python train.py --n_kv_head=2 --beta2=0.95 --warmup_steps=200
Below are experts of layer 9 (counted from 0) of a mixture-of-experts language model. Rows are named down (a neuron's output weights, with its number) and show model dimensions 96-127. Each number is 128 + 24 x the weight over its row's rms, rounded and kept within 0 to 255.
Before each expert's rows: "raises" lists some tokens whose logits its average output raises strongly, later layers aside. This comes from a sample of Wikipedia text that the model never trained on.

# expert 29
raises: " in", " for", " at", " and", " ", " on"
down0 [135 133 142 165 158  90 142 130 137 101 187  82 108 113  94 182 143 137 120 138 122 157 135 118 137 157 108 139  89 165 127 126]
down1 [107 158 187 129 148 153 123 131 169 150  93 104 139 110 141 124 112 130 177 115 175 116 119  96 113 128 118 100 160 130 139 106]
down2 [122 125 133 127 119 143  90 177 129 107 102 180 132 110 168 141 107 127  80 130 170 121 167 124 102 158 162 105 158  80 133 154]
down3 [103 154 167 138 141 125  98  97 105 116 132 157 139 138  89 142 113 132 167 132 151 148 137 156  59 130  87 137 121 153 136 104]
down4 [120 101 132 138 107 141 139 114 134 125 141 106 110 102  99 109 127 147 132 101 139 126  81 130 159 136 102 149 149 101 103 135]
down5 [150 146 107  98 145 132 141 173 155 135 165 131 145  97 128 149 107  95 125 150 136 150 120 190 120 121 104  98  96 100 150 104]
down6 [127 126 141 105 112  96 125  89 125 125  88 188  81 115 109 121 181 108 134 150 119 105 122 114 158  91 101 150 120 135 137 102]
down7 [145 143 120 147 159 114  66 134 128 121 129  85 149  85  77 129 118 150 139 102  97 126 130 124 116 130 126 125 147 114 179 128]
down8 [182 140 125  93  80 159  96 125 112 120 151 143 110 113 117  76 148 107 109 152 134 131 110 137 130 110 139 109 131 111 160 146]
down9 [112 102 107 163 138 101 106 115 101 161 129 106 103 125 167 124  88 141 137 172 129 162 161 108 124 108 101 123 100 122 113 110]
down10 [ 86  90 124 109 156 143 151 104 165 158  91 106 143  70 125 127 188 108 126 133 137 107  92 154 120 118 167 104 149 155 113 135]
down11 [ 92 145 155 168 108 130  85 156 131 123 112 136 130 143 152 128 139  85 120 142 107 112 129 147 119 154 139  76  73 105 135  99]
down12 [ 96 101 132 117 123  79 147 118 131 105 120 132 107 104 118 139  97 174 131 128 121 106  97 157 162 152 140  57 114 104 148 122]
down13 [110 121  67 132 124 175 113 115 157 112  87 130 103 129 128 147 141 122 132 173 143 132 145 117 148 158 102 128 144 125 172 112]
down14 [ 77 165 108  84 156 106 134 129 108 119 129 122 149 166 127 115 130 146  82 157 133 202 105 111 118 152 113 169 129  98 127 119]
down15 [137 146 120 125 143 129 131 167 114 133 120 130 158 131 140 136 110 130 115 118  68 148 142 168 110 155 126  93 131 155 130 107]
down16 [112 141 111 119 141 118 101 132 151 120 131 148 112 115 101  73 158 126 144 106 147 151 102 140 139 138  92 122 125 101 108  94]
down17 [136 149 119 141 121 122 116 132  99 150 138  91 163 115  92 108 148 111 156 175 100 158 115 118 150 198 119 132  62 128 141 110]
down18 [142  86 143 114 121 158 138 114  93 118  91 151 125 124 152 147 103 115 133 111 128 150 128 103 121 158 129 130 120 123 122 144]
down19 [139 135 112 124 135 115 137 101 125 145 113  98 137  98 131 118 117 176 151 117 138 148 106 139 104 130 116 153 176 114 156 121]
down20 [143 137 144 163  99 122 136 122 148  95 139  95 111 110 135 130 133 111 142 155 136 100 115 123 129 130 120 165 143 125 168 146]
down21 [154 140 144 104 105 128 104 168 125 117 128  84 152 152 161 139 149 148 143 123 159 113 151 118 147  93 145 144 132 129 129 122]
down22 [157 139 134 134  80 109 123 128 168 133 167 129 142 133 152 147 156 119 139 136 138 101 100 129 114  98 127 125 183 134 105 108]
down23 [149 119 142 107 143 104  99 169 141 128 138 151 144 143 143 177 100 136 123 139 174 127 151 159 150 123 146 130 116 109 138 116]

# expert 49
raises: ",", " and", ";", ".", " with", " in"
down0 [114  94 114 103 111 100 119 120 113 133 154 104 194 107 163 179 133 130 102 135 159 103 160 121 122 147 123 144 137 117 111 147]
down1 [152 140 134 101 174 147 189 146 131 117 146 107 178 120 123 109 105 162 118 112 143 117 137 138 111 115 162 119 168 145 117 140]
down2 [118 141 115 167 152 142 162 146  57 129 156 155  92  99 125 133 116 112 145 108 119 112 166 132 116 130 151 174 101 144 153 121]
down3 [187 118 136 125 131 123 114 123  92 115 111 108 158 130 135 126 154 145 146 125 150 106  96 144 129 109 137 176 116 143 123  72]
down4 [117  90  96 124 111 130 164  98 144 148 150 170 108 119 163 133  90 130 109 122 135 137 110 135 144 132 118 161 112  97 127 130]
down5 [143 142 128  61 138 141 108 178 150 129  95 125 109 100 206 114 127 105 105 137 183  98 128  91 162 125 110 164 140 126 152 123]
down6 [133 138 121 117 146 107 117 134 124 156 129 107 143 165 101 148 126 154 106 104 128  79 163 113  82 135 112 161 141 120 156 146]
down7 [126  81 113 137 117 104  81 136 143 125 106 133 122 148 128 116 104 100 164 126 137 126  97 173 169 144 129 113 134 121  93 117]
down8 [101  84 117 125 132 145 152 130  69 119 132 135 132 138 113 130  82 146 143 125 142 113 141 108 105 166 143 146 136 143 178 132]
down9 [125 107 125 143 111 108 150 122  99  95 119 103 164 138 139 171  79 140 125 163 103 104  89 143 144 105  92 113 130 134 160 147]
down10 [124 127 151 124  93 145 125 138 142 147 184 116 144 155 193 123 178 121 107 144 120 124 148 148 131 191 104 180 132 139 140 163]
down11 [110 105 133 158 132 113 131 167 112 138 148 128 135 167 153  99 120 118 115  97 120 147 129 120 147 116 179  97 130 177 108 144]
down12 [149 183 107 139 132 152 129 147 120 113 129 114  98 176 132 175 171 127 140 150 128 114 138 132 159  90 149 112 139 115 159 108]
down13 [119 117 128 132 150 108 143 132 120 123 153 113 119 148 142 105 124  73 187 135  83 159 156  82 122  83 137  86 128 124 123 108]
down14 [112 210 106 148 111 152 152 130 126 128 170 132 139 132 150 123 123 120 159 141 142 136 121 130 134 102 123 128 129 126 126 115]
down15 [156  87 136 137  91 137  84 156 132 140 129 164 116 117 103 101 102 148 139 147 142 141  84 107 110  88 122  92 118 162 114 121]
down16 [ 95 137 120 138  84 166 166  81 128 103 120 114 133 105 105 155 150 151 138 127  95 131 164 142  91  96 176 111 111 149  81 152]
down17 [131 140 142 164  88 137 137 145 125 157  96  74 128 143  91 100 108 130 174 134 123 128 100 143 138 186 125 101 148 145 125  81]
down18 [136 108 166  98 131 136 116 107 140 162 153 129 125 134 116 128 113 149 116  75  82 145 133 149 155 186  93 109 141 137 127 130]
down19 [129 121 154 148 100 130 142 115  91 116 152  77 143 151  97 144  92 141 136 148 100  65 130 107 128 137 115 183 130 149 133 109]
down20 [149 105 148 155 161 134 157 123 116 138  86 158 134  93 110  93 168 118 110  94 119 157 103 108 137 108 166 117 123 176 124 123]
down21 [142 172 147 130 101 129 112 158 172 171 102 143 161 118  90 142  85 156 153 100 148  93 132  81 118  98 153 114 135 132 121 120]
down22 [127 149  92 166 151 134 135  95  85 109 121 118 157 119 142 100 138 124  99 112 177 146 140  96 108 137 100  91  77 154 173 142]
down23 [150 111 157 148 130 146 162 165 109 145 115  90 127  96 156 108 139  81  82 144 161 114 150  97 161 105 143 142 120 106 115 138]

# expert 37
raises: "]", " ", " and"
down0 [160 179  74 113 139 118 116 109 153 118 135  97 165 150 157 116 127 105 117 105  98 166 164 122 139 134 134 101  97 125 135 120]
down1 [131 173 133 149  92 139 131 139 124 114 154  75 133 162  97 135 120 122 163 116 127  85  97 120 135 172 170 109 126 147 175 136]
down2 [132 120 136 113 130 166 188 125 178 124 112 106 139 114 130 123 121 110 134  87 111 160 101 161  99 126 127 123 119  71 128 116]
down3 [107 124 128  81 125 144 101 105 189 128 162 139 147  97 121 137 111 129 131 152 123 131 194 141 134 110 138 149  96 140 147 117]
down4 [128 145 153 122 137 150 119 155 131 119  82 126 119 122 106 116 163 130  91 153 147 131 168 120 136 123 158 118 104 128 119 123]
down5 [124 144 134 151 161 130  96 114 140 157 165 146 137 129 175 156  81 176 127 112  95  99 109 133 163 153 149 132 115 153 119 192]
down6 [129 115 153 116 130 117 151 147 168 149 136 140 119 116 115 141 119 121 155 159 148 155 105 123 149 176 131 148 141 118 153  91]
down7 [ 91 132 107 133 124 113 134 114 142 105 113 161 144  95 159 131  94 124 120  99 160 155 126 155 137  92 141 113  95 170 159 114]
down8 [146 138 108  81 117 155 143 164 112 131 155 106 173 125 119 149 129 145 126 123  95  93 117 134 111 110 144  84 122 143 154 104]
down9 [ 86 114 143 125 164 159  83 113 109 138  79 110 126 154 149  94 138 103 130 134 178 122 115 142 153 165 108 156 113 164 107 139]
down10 [134 143 140 142 128 159 138 147 137 114 180  85 142 149 105 136 139 158 130 110 143 172 132 100 140 102 131 100 119 125 159  80]
down11 [130  74 146 156 151 166 162 146 163  93 154 154 161 171 123 140 141 140 149  76 139 106 106 115 139 121 162 152 110 141  93  74]
down12 [144 109  85 107 115 165  95 151  80  93 152 149 149 129 132 115 138 114 116 144 148 148 123 123 102 107 141  71  47 129  90 161]
down13 [136 140 102 143 104 129 149 128 126 123 120 110 102 124  92 130 127 151 111 117 111 142  96 145  97 142 125 143 110  97 170 119]
down14 [120 109 155 141 170 118 107 134  95 110 122 121 136  87 169  89 117 142 169 146  96  88 144 134 132 117  95 111 143 166 111 123]
down15 [118  73 148 127 134 158 180  88 100 134 141 120 144 115 107 119 152  96 143 129 124 134 115 118 173 111 146  81 169 103 152 107]
down16 [145 123 116 114 121  90 134 122  79  80 146 106 152 125 142 147 123 152 164 156 146 114 113 143 121 153 101  91 114 118 129 102]
down17 [145 137 112 168 110 140 104  98 144 118 152 125 150 156 145 159 119 142 161  99 168 130 133 143  95 140 143 145 108 122 137 120]
down18 [155 105 116 120  88 165 126 120  99 119 142 140 105 103 122  96  75 116 117 132 115 138 110 108 105  79 125  85 158 147 153 117]
down19 [114 102 162 166 119 149 120 151 128 145 110 132 115 142 159 138 111 161 130  87 117 103 103 116 147 143 130 148 157 161 131 129]
down20 [ 93 150 121 113 178 132 120 153 103 133 123 130 133  93  67 132 115 129 137 153 166 154 150 112 130  97 160 129 113 118 143 134]
down21 [158 159 153 174 148 111 125 105 157 133 144 159  99 147 140 151 152 142  98 102 137 136 119 152 134 117 107 132 127 114 120  97]
down22 [114 126  98 158 135  82 111 115 142 105 134 151 143 101 122 113 148  98 117  91 149 145 120 140 132  84 161 146 138 136 128 111]
down23 [145 135 116 145 133 142 157 112 199 125 108 155 152 120  80 147  92 119 117 157 127 142 157 171 106 154  90  87 143 160 164 116]

# expert 4
raises: "er", "or", "on", "ite", "y", "it"
down0 [108 125 148 106 155 132 148 172 153 120  85 121  82 123 112 167 118 166 137 106 156 112 115 119 143 135 144  99 118 122 132 135]
down1 [168 131 150 133 118 120 152 142 115  91 167 155 150 141 147 124 161 119 135 139 111 120 113 128 102 194 126 142 142 133 125 170]
down2 [148 152 128 123 136 141 137  97  95 101 103 181 133 150 166 136 160 109 144 147 118  96 136 116 126 161 170 163 126 137 165 156]
down3 [148 156 134 150  81 117 108 157 140 129  84 141 137  97 173 141 106 153  92 143 116  90 116 127  98 148 155 134 139  89 117 120]
down4 [178 128 109 103 132 140 163 114 153 145 138 141 166 181 151 142 165 133 119 121 132 131 119 131 115 100 142 115 138 124 119 113]
down5 [117 114 130 138 129 117 132 119 142 137 118  83 138 117 157 102  84 137  84 132 164 138 131 147 154 131 158  96 109 108 128 128]
down6 [173 117 115 125 190 101 180 116 119 134 120 138 129 103 133 124 108 118 136 133 139 102 133 132 144 110 103 110  91 145  75 162]
down7 [134 139 133 110 144 142  84 118 136 120 159 125 146 118 110  81 143 133  94 120 100 153 121  95 137 108 152 130 106 155 115 109]
down8 [126 147 106  96  80 151 112 153 157 119 149 116 158 144 155 139 136 113  97 173 110 128 147 133 111 121 139 113 135 156 120 137]
down9 [168 147 121 111 118 124 115 118 171 113 138 102 131 122  82 133 130 103 105  95 149 139 121 128 126 114  86 100 160 156 156 174]
down10 [140  97 117 107 114 110 186 134 138 126 151  89  99 135  81  77 133 167 127 136 147 122 134 135 106 107 119 117  97 119 142 135]
down11 [162 150 138 131  93 120 137 146 117  72 174 145  98 108  87 123 114 180 146 111 135 147 119 144 103 115 109 105 152 118 135 130]
down12 [154 162 148 108 134 109 130 127 131 107 103 125 164 136 114 150 144  90 140 143 130 139 114 158 105 128 122 162 144 106 103 117]
down13 [123 150 172  90 149 138 141 132 142 121  92  93 129 167 100 129 167 167  83 148 169 147 116 144 154 120 140 151 111 113 108 111]
down14 [150 118 153 143  99  89 104 136 136 137 132 115  84  83 137 102 104 151 145 160 118 135 128 130 107 105 143 103 119  98 112 120]
down15 [128 122 127  63 177 131 150 109 115 156 122  79 123 141 128 136 165 152 131 125 126 135 109 136 162 108 152 167 140  92 122  77]
down16 [150 141 103 142  99 124 138 176 123 132 134 176 133 105 131  92 125 143 129 113 126 149 141  92 133 143 118 131 111 123 125 113]
down17 [107 122 122 131 127 114 120 184 140  78 134 115 159 119 113 127 140  89 137 127 125 105 114  62 131 146 149 166  76 111 121 138]
down18 [142 104 126  87 140 117 107 119 122 115 146  85 165 164 140 143 154 128 118 127 122 119 122 134 142 124 149 175 133 153 130  87]
down19 [ 85 125 150 103 107 132 107 124 132 164 156 130  97 134 169 146 136 169 128 112  81 129 116 114 178 155 120 142 164 135 141  84]
down20 [108  91 121 146 131 126 189 151 104 133 149 144 127 139  98 169 126 113 165 149 122 113 138 147 144 138 156 101 191 134 100 169]
down21 [166 135  93 156 122 121  98 104 150 127 141 121 141 170  98 157 126  92 137 116 136 112 143 132 142 151 110 145 120 132 114 128]
down22 [143 126 129 137 104 114 127 123 148 151 161 102 118 119 147 104 159 126 135 133 123 152  93 140 138  89 133 157 144 138 127 150]
down23 [146 158 137 132 116 157 101 120 123 111 133 100  97 125 135 110 157 144 132 151  91 134 105 115 129 148 108 137  96 116 102 138]

# expert 18
raises: "0", "1", "9", "2", "3", "6"
down0 [ 99 155  83 126 137 138 122 131 125 124  77 131 134 115 142 111 124 106 127 145 130 182 133 123  92 131  97 160  98  86 118 168]
down1 [124 135 161 153 145 143  94 140 112  94 105 137 128 112 149 146 146 105 116 105 105 122 154 144 117 132 140  93 117 104 115  95]
down2 [112 117 117 122 133 143 169 149 108 178 161 127 135 110 129 120 100  90 122 139  89 111 113 162 118 154 141 151 141 127 151 166]
down3 [156  91 184  91 124 113 155 134  87 115 140 124 124 175 121 119 117 124 133 168 144 140 141 166 113 107 113 138 119 101 101 134]
down4 [132 119 111  98 129 108 155 116 121 103 111 153 146 161 133 156  99 168 108 126  96 117 162 108 111 178 132 139 145 143  84  99]
down5 [163 126 114 155 104 150  99 135 126 120  76 147  94 116 127 112 118 149  88 138 147 125 117 117 140 109 109 117 101 130 170 156]
down6 [124 136 117 126 121 124 103 112 124  82 148 177 151 105  82 140 131 135 151 132 137 116 132 167 124 162 176 144 117 105 129 109]
down7 [104 141 120  89 141 119  97 122 145 173 113 147 109 132  88 132 128 109 104 131 185 105 178 157  90 123  95 102  92 102 119 164]
down8 [160 148 103 160 136 172 136 136 135 140 145 136 150 108 157 123 156 144 124 123 144 132 115 140 155  79 157 141 139 102 132 116]
down9 [ 80 163 148 107 123 109 137 182 158 113 115 108 147  90 148 157 120 141 122 143 155 131 124  81 152 105  86 139 104 100 149 128]
down10 [116 143 147 112 107 115 120  97 149 148 122  96 130 127 168 135 149 129 108 145 148 200 139 135 144 142  95 160 113 104 105  87]
down11 [167 153 105 115 115  87 146 129 111 102 147 154 124 116 124 113 165 141 123 106  70 151 101 102 113 108 142 154 137  78 152 141]
down12 [145 147 141 177 122 149 126 135  72 126  90 116 157 131 116 159 159 131 165 122  80 136 111 120 126 112 139 137  80 150 139 116]
down13 [142  78  96  88 114 131 155 156 105 135 151 166 110 103 127 129 109 102 107 148 126 108 150 122 130 162 110  85 127 114  89 121]
down14 [146 143 166 157 107 145 110 124 138 129 134 134 148 136 187 175 113 142 128 138 119  90 119 107 116 131 150 102 114 130 124 124]
down15 [139 142 164 157 127 155 142 113 117 160 136 110 124 121  24 148  99 179 172 114 157 128 139 140 135 114 124 116 103 131 125 104]
down16 [108 106 109 109  97 133 113 130 150 144  99 109 160 112 130 170 154 128 110 103 116 148  78 112 111 153 106 130 119 107 136 108]
down17 [109  86 142 116  96 104 119 100  64  86 144 145 154  80 159 139 138 131 123 135 117 136 142 109 153  97 139 112 118 131 104 146]
down18 [ 94 160 148  94 137 103  92 133 127 154 130  67 107  90 117  92  96 101 122 142 114 138  95 155 151 160 129 106  89 130 111 113]
down19 [169 127 113 142 139 165 159 128 147 123 109 152 163 143 125 157 125 132 105 147 130  89 102 111 104 129 122 141 128  84  98 134]
down20 [161 160 136  98  85 146 168 108 145 143 123  99 140 127 113 127 160 175 138 126 129 122  92 150  97 127  98 127  78 146 118 130]
down21 [156 122 127 128  89 104 154 136 103 118 144 122 130 128  89 153 167 153  96 106 130 149 147  74 166 123 156 153 171  93 111 129]
down22 [141 133  96 107 158 104  99 115 122 184 153 136 122 135 136 175 158 168 100 116 175 155 158 145 142 106 140 158 141 110  95 155]
down23 [100 131 102 118 140 104 133 154 145 163 108 127 114 115 109 133 119 127 136 129 121 130 145 128 125 107 129 121 115 151 118 148]

# expert 76
raises: "s", " to", " for", " in"
down0 [110 131 121 121 133 113 148 155 139 108  85 142  92 128 130 136  80 144 159 113  98 144 118 137 157 164 128 126 113 111 153 167]
down1 [136 127 138 116 161 118 128 105 180 137 143 180 114 149 102 117 113 112 130 114 132 161 119 123 131 147 126 129 115  94 142 120]
down2 [139 124 140 102 147 144 102 118 187 130 115 113  54 133 169 126 192 117  97 130 150 129 139 125 157 163 122 158 160 142 112 131]
down3 [141 150  90 170 130 137 137 118  96 121 139  79  83 117  75 127 178 101 150 139 122 112 122 159 149 154 147 163 125 106 131 117]
down4 [ 81 111 119 163 135 146 129 165  96  65 133  99 162 117 114  96  86 131 167 147 131 110 129 120  89  77 166 124 120 145 154  93]
down5 [140 133 110  94 114 125  79 137 131 175 173 118 124 128 105 175 127 165 121  95 139 141 144 154 148 134 120 111 115 154 144 132]
down6 [153 121  68 143 142 122 121 147 132 138 131 112 124 157 169 104 130 112 133 143 175 116 109 105 142 114  75 156  98 154 160 109]
down7 [ 83 131 143  99 121  90 147 124 100 124 118  90 155 136 147 113 163  96 143 121 107 112 137 118 130 132 149 140 117 134 140 129]
down8 [175 139 116 118 108  99 108 134 120 111  87 100 150  93  87 166 142 122  79 100 106 109 105 137 174 172 123 121 143 133 126 128]
down9 [131 121 159 124 154 108 110 121 120 140 101 139 106 145 185 117 163 111 165 107 171 111 111 137 112 127 157 110 114 102 117 150]
down10 [181 163 123 127 127 143 133 169 136 124 172 156 107 157 123 128 121 154  62  97 212 117 100  94 107 110 122 141 111 120 131 182]
down11 [123 118 153 174 150  85 122 146 139 140 127 135 136 116 101 113 126 123 145 115 128 131 127 103 116 139 104 131 151 131 107 139]
down12 [124 118 139 146 128 109 137 121 104 135 132 151 105 112 129 143  96 131 102 173 132 145 159 115  66 115 108  86 110  84 114 135]
down13 [136 126 137 125 114 136 142  88 131 162 118 171 121 119  98 144  97 170 145 138 123 150 122 110 128 125 141 142 140 120 152 119]
down14 [ 91  92 116 127 136 128 113 157 144 135 128 167 142 169 118 103 153 136 139 143 101 110 149  76 145 138 105 101 137 158 132 102]
down15 [132  81 143 125 152 150 137 131 125 166 138 120 100  84 136 138 114 106 124 109 132 157 145 110 178 132 149 114 111 161  99 164]
down16 [160 159 148 142 112 130 148 148 115 127 167 141 108 145 123 134 157 154 149 110 159 135 129 141 141 171 106 121 133 137 103 130]
down17 [142 107  98 115 119 111 155 130 160 140 106 137 140 160 158 130 132 118 145 154 122 116  99 104 108 102 113 155 151 108 152 104]
down18 [189 154 107 112 170 120 112 140 175 118 110 137 107 126 124 126 128 120 112 150 138 132 140 139 148  94  88 116 119  94 147 173]
down19 [133 141 119  95 110 126 133  91 187  83 138 143 114 144 111  95 143 112 140 124 166 144 153 129 169 110 121 135 126 139 103 147]
down20 [117 106 127 145 119 126  77 128 192 167 132 160 133 166 165 107 138  82 149 164 116 169 112 125 134 160 112  94 121 120 159 163]
down21 [160 153 108 167 117 132 158 127 130 164 128 115 134 115 100 131 122 162 145 107 159 119  88 118 118 122  86 103 113 117 139 150]
down22 [162 130 121  85 149 137 119 103 152 179 140 141 120  91 124 127 155 118  83 131 150 152 139 143 128 127 124 130 180 121 127 100]
down23 [115 122 119 174 138 102 148 116  97 168 141 139 135 133 158 123 113 161  90  90  94 139  59 147 101 100 134 134 136 109 120 118]

# expert 60
raises: " in", " and", " the", " to"
down0 [128 112 102 183 129 129 157 139 101 112 156 125 129 151 104 151 107 142 133  98 148 118 121 132 116 136 135 145  58 110 165 153]
down1 [136 152 115  75 110 125 134 138 128 121 142 101 161 171  83 106 162 121 121 101 143 166  75 136 131 149  85 181 116 142 146 136]
down2 [ 92 124 171  98 110  99 125 161  92 117 131 140 141 110 122 136 124 100  66 119 111 175 150 110 124 139 126  93 153 146 127 103]
down3 [167 118 119 113 136 114  95 140 144  93 139 125  98 102 120 122 136 136 118 132 143 143 107 117  76 129 141 120 124 134 105 169]
down4 [152 137 166  99 102 133 137 164 138 125 114 128 155 186 147 143 155 164  98 117 135 108 143 137 158 140 108 154 109 141 112 138]
down5 [177 109 109 113 127 126 113 103 128 122 144 105  99 113 111 139 127 172 167 150 155 134 119 116 157 130 111 148 132 158 139  77]
down6 [152 101 106  88 163 156 130 156 125 120 148 158 100 125 163 115  73 170 138 151 106 133 125  88 131 167 145 127 108 157 124 118]
down7 [ 81 127 142 128 134  92 167 133 155 103  88 109 156 144 108  91 157 182 121 132 142  77 107 117 154 167 123 116  83 118  89 172]
down8 [123 121 166 118 150 117 181 101 121 168 129 137 153 130 128 181  82 113 133 120 124 131 171 148 106 129 111 130 142 101 112  99]
down9 [ 62 122 117 137 141 134 147 157 111 131 149 103 148 132 127 128 141 189 141 159 104 146 107  83 120 122 138 134 143 139 113 138]
down10 [111 132 130 134  97 131 105 126 155 147 133 137 135 124  70 133 128 124 113 137 141 109 122 151 113  92 180  70 137 155 132 151]
down11 [124 163 190 106 166 132 116 115  94 125 166  65 163 116 112  96 151 172  94 118 117 166 133 126 162 142 138 152 144 128  97 138]
down12 [116 114 129 160 119 153 134 112 149 105 150 151 115 124 141 170 111 125 145 105 140 157 132 115 127 140 133 146 135 136 190 154]
down13 [122 117 145  98 116  92 104 123  92 134 105 127 104 113 141 116 140  74 112 119 129 120 107 175 183 139  92 195 128 160 103 161]
down14 [142 101  90  94 129 109 168 135 114 115 127 129 141  87 120 132 134 146 140 146 129 115 142 154 143 130 139 114 133 112 117 162]
down15 [157  96 109 149 137 148 146 150 134 136 174 138 120 116 137 133 171 135 101  91 120 126  90 133 157 119  79 116 155 154 105  94]
down16 [ 62 124 127 125 107 146 116 121 104 147 154 118 135 137  91  92 173 115 113 112 163 124 128 128 113  84 124 121 132 161  96 147]
down17 [141 158 140 130 128 155  93 124 154 113 137 110 173 142 109 125 164 142 112 117 109 143 105 134  88 125 115  73 114 137 156 130]
down18 [147 142 145 143 139 151  93 148 128 108 120 144 127 108 109  83 156 164 136 163 164 135 164  78 110 155 113 119 114 102 139 143]
down19 [147 161 130 102 149 172  82 153 112 138 107 122 121 110 147 115 113  92  81 158 182 131 102  97 155 166 144 110 110 146 142 139]
down20 [174 145 124 150 121 138  98 151 120 103 124 102 168  98 126 113 146 179 128 149 142 140 111 126 129  96 104 132 113 103 125 155]
down21 [119 107  84 116 148 160 145 104 138 132 119 174 106 118 130 148  85 131 163 119 138 137  57 103 121 109 158 105  99 104 151  88]
down22 [ 85 114 109 132 144  78 114 137 176 107 162 135 118 144 143 130 155 147 110 147  79 104 143 173 104 162 160 147 103 106 104 119]
down23 [114 107 120 154 134  77 130 140 149 167 129 116 114 101 149  98 145 109  82 174 109 123 142 125 117  96 107 146 114 110 121 157]

# expert 62
raises: "ie", "in", "ir", "un", " and", "it"
down0 [147 104 105 124 121 124 169 106 124  90 146 124 112 123 117 118 106  80 139 102 119 123 122 120 141 141 196 144 116 157  93 161]
down1 [134 110 129 139 114 102 126 150 135 107 125 140 123 144 135 160 176 105 134 164 122 118 181 132 151 173 100 143 107 109 103 137]
down2 [122 105 124 136 115 146  92 103 126 157 115 135 124 170 139 162 129 134 118 148 107 137 104 135 144 104 143 139 142 130 158  89]
down3 [157 116  80 124 162 116 127 116 123 143 142 130 139 112 139 105 140  87 148 114 131 132  71 137 135 100 125 118 125 139 110 170]
down4 [106  87 121 118 164 115 123 124 155 125  85 149 110 143 141 119 160 182  86 149  97 162 155  91 135 178 112 101 120 131 101 101]
down5 [102 131 123 158 116 186 159 128 138 124 125 107 114 127 101 114 150 140 110  75 135 166 118 186 124  89 123 124 118  86 112 133]
down6 [ 90 128 110 125  94 117 137 144 140 109 158 120  99 162  88  99 153 130 138 118 119 146 121 144 154 153 108 165 105 121 126 100]
down7 [ 94 184 112 106 135 103 148 138 173  96 120 158 124 148 144 162 104 121 143 126 106  89  87 115 164 102 136  81  81 212 121 126]
down8 [102 136  97 102 179 116 125  83 136 120 115 104 129 130 156 109 132 137 137 136 101 129 131 169  96 137 128 179 131 129 142 134]
down9 [124 137  90 142 138 108 106 138 135 130 140 109 119 143 135 148  81 165 171 134  90 100 143 121 129 108 145  85 106 132 143 152]
down10 [139 129 137 152 109 166  97 157 148 128  76  98 147 105  90  70 126  75 113 112 144 115 121 146  98 138 135 122 148 122 151  83]
down11 [215 147 107  96 128 102 126 136 133 104 134 111 102 124 158 139 135 116 132 131 132 126 116 129 115 146 139 131 144 135 132 138]
down12 [165 129 138 116 121  98 140 130 142 172 159  83 136 158 119 135  94 139 134 117 113 137 163 126 188 140 124 156 196 109 125 151]
down13 [121 148 133 114 157 120 150  98 110 124 128 139 135 152 115 115 167  76 108 169 148 176 153 118 132 133 135 102  84 132 121 109]
down14 [108 170  96 133 117 143 128 126 124 138 110 112 125 154 110 146 145  88 123 169 116 171  98 130 115 138 147  93 177 126 106  63]
down15 [144 140 160 106 111 146 132 139 123  84  84 141 159 129 167  65 161 134 119 116 130  94 145 118  51 144 136 117 139 145 119 102]
down16 [127 131 163 138 108 118 177 123 130 147  95 135 137 124 115 165 124 140 143  90 130 138  88 106 154 114 146 112 117 134  98 165]
down17 [147 102  63 137 128 114  74 114 174 117 112 137  91 108 122  86 114 123 126 129 167 105 159 143 130 133 119  87 142 112 106 182]
down18 [ 95 148  78 157 122 128 116 137  63 152  97 118 122 142  66 155  96 126 156 113 131 129 155  79 142  99 106 165 153 147 136  75]
down19 [142 136 116 141 116 155 145 133 120 144 200 148 148 117 107 127 167 127 137 128 119  95 135 131 122 140  92 122 125 134 105 168]
down20 [114  80 154 146 104 140 112 128 133  95 134 156 113 146 169 131 117 116  75 175  99 116 125 164  85 137 146 100 112 110 103 129]
down21 [156 101 162 100 103  99 124 142 147 127 124 107 103 144 159 142 143 132 155 123  99 127 120  87 131 126 120 148 130 189 101 127]
down22 [122 129 191 140 147  87 161 170 131 133 143 103 146 104 159 138  88 140 124 174 154 153 141 139  99 146 103  99 152 133 129 137]
down23 [153 167 138 124 186 138 119 126 105 154 125 110 127 123 152 123 161 113 104 150 128 160 126  87 115 128 135 123 134  90 122 106]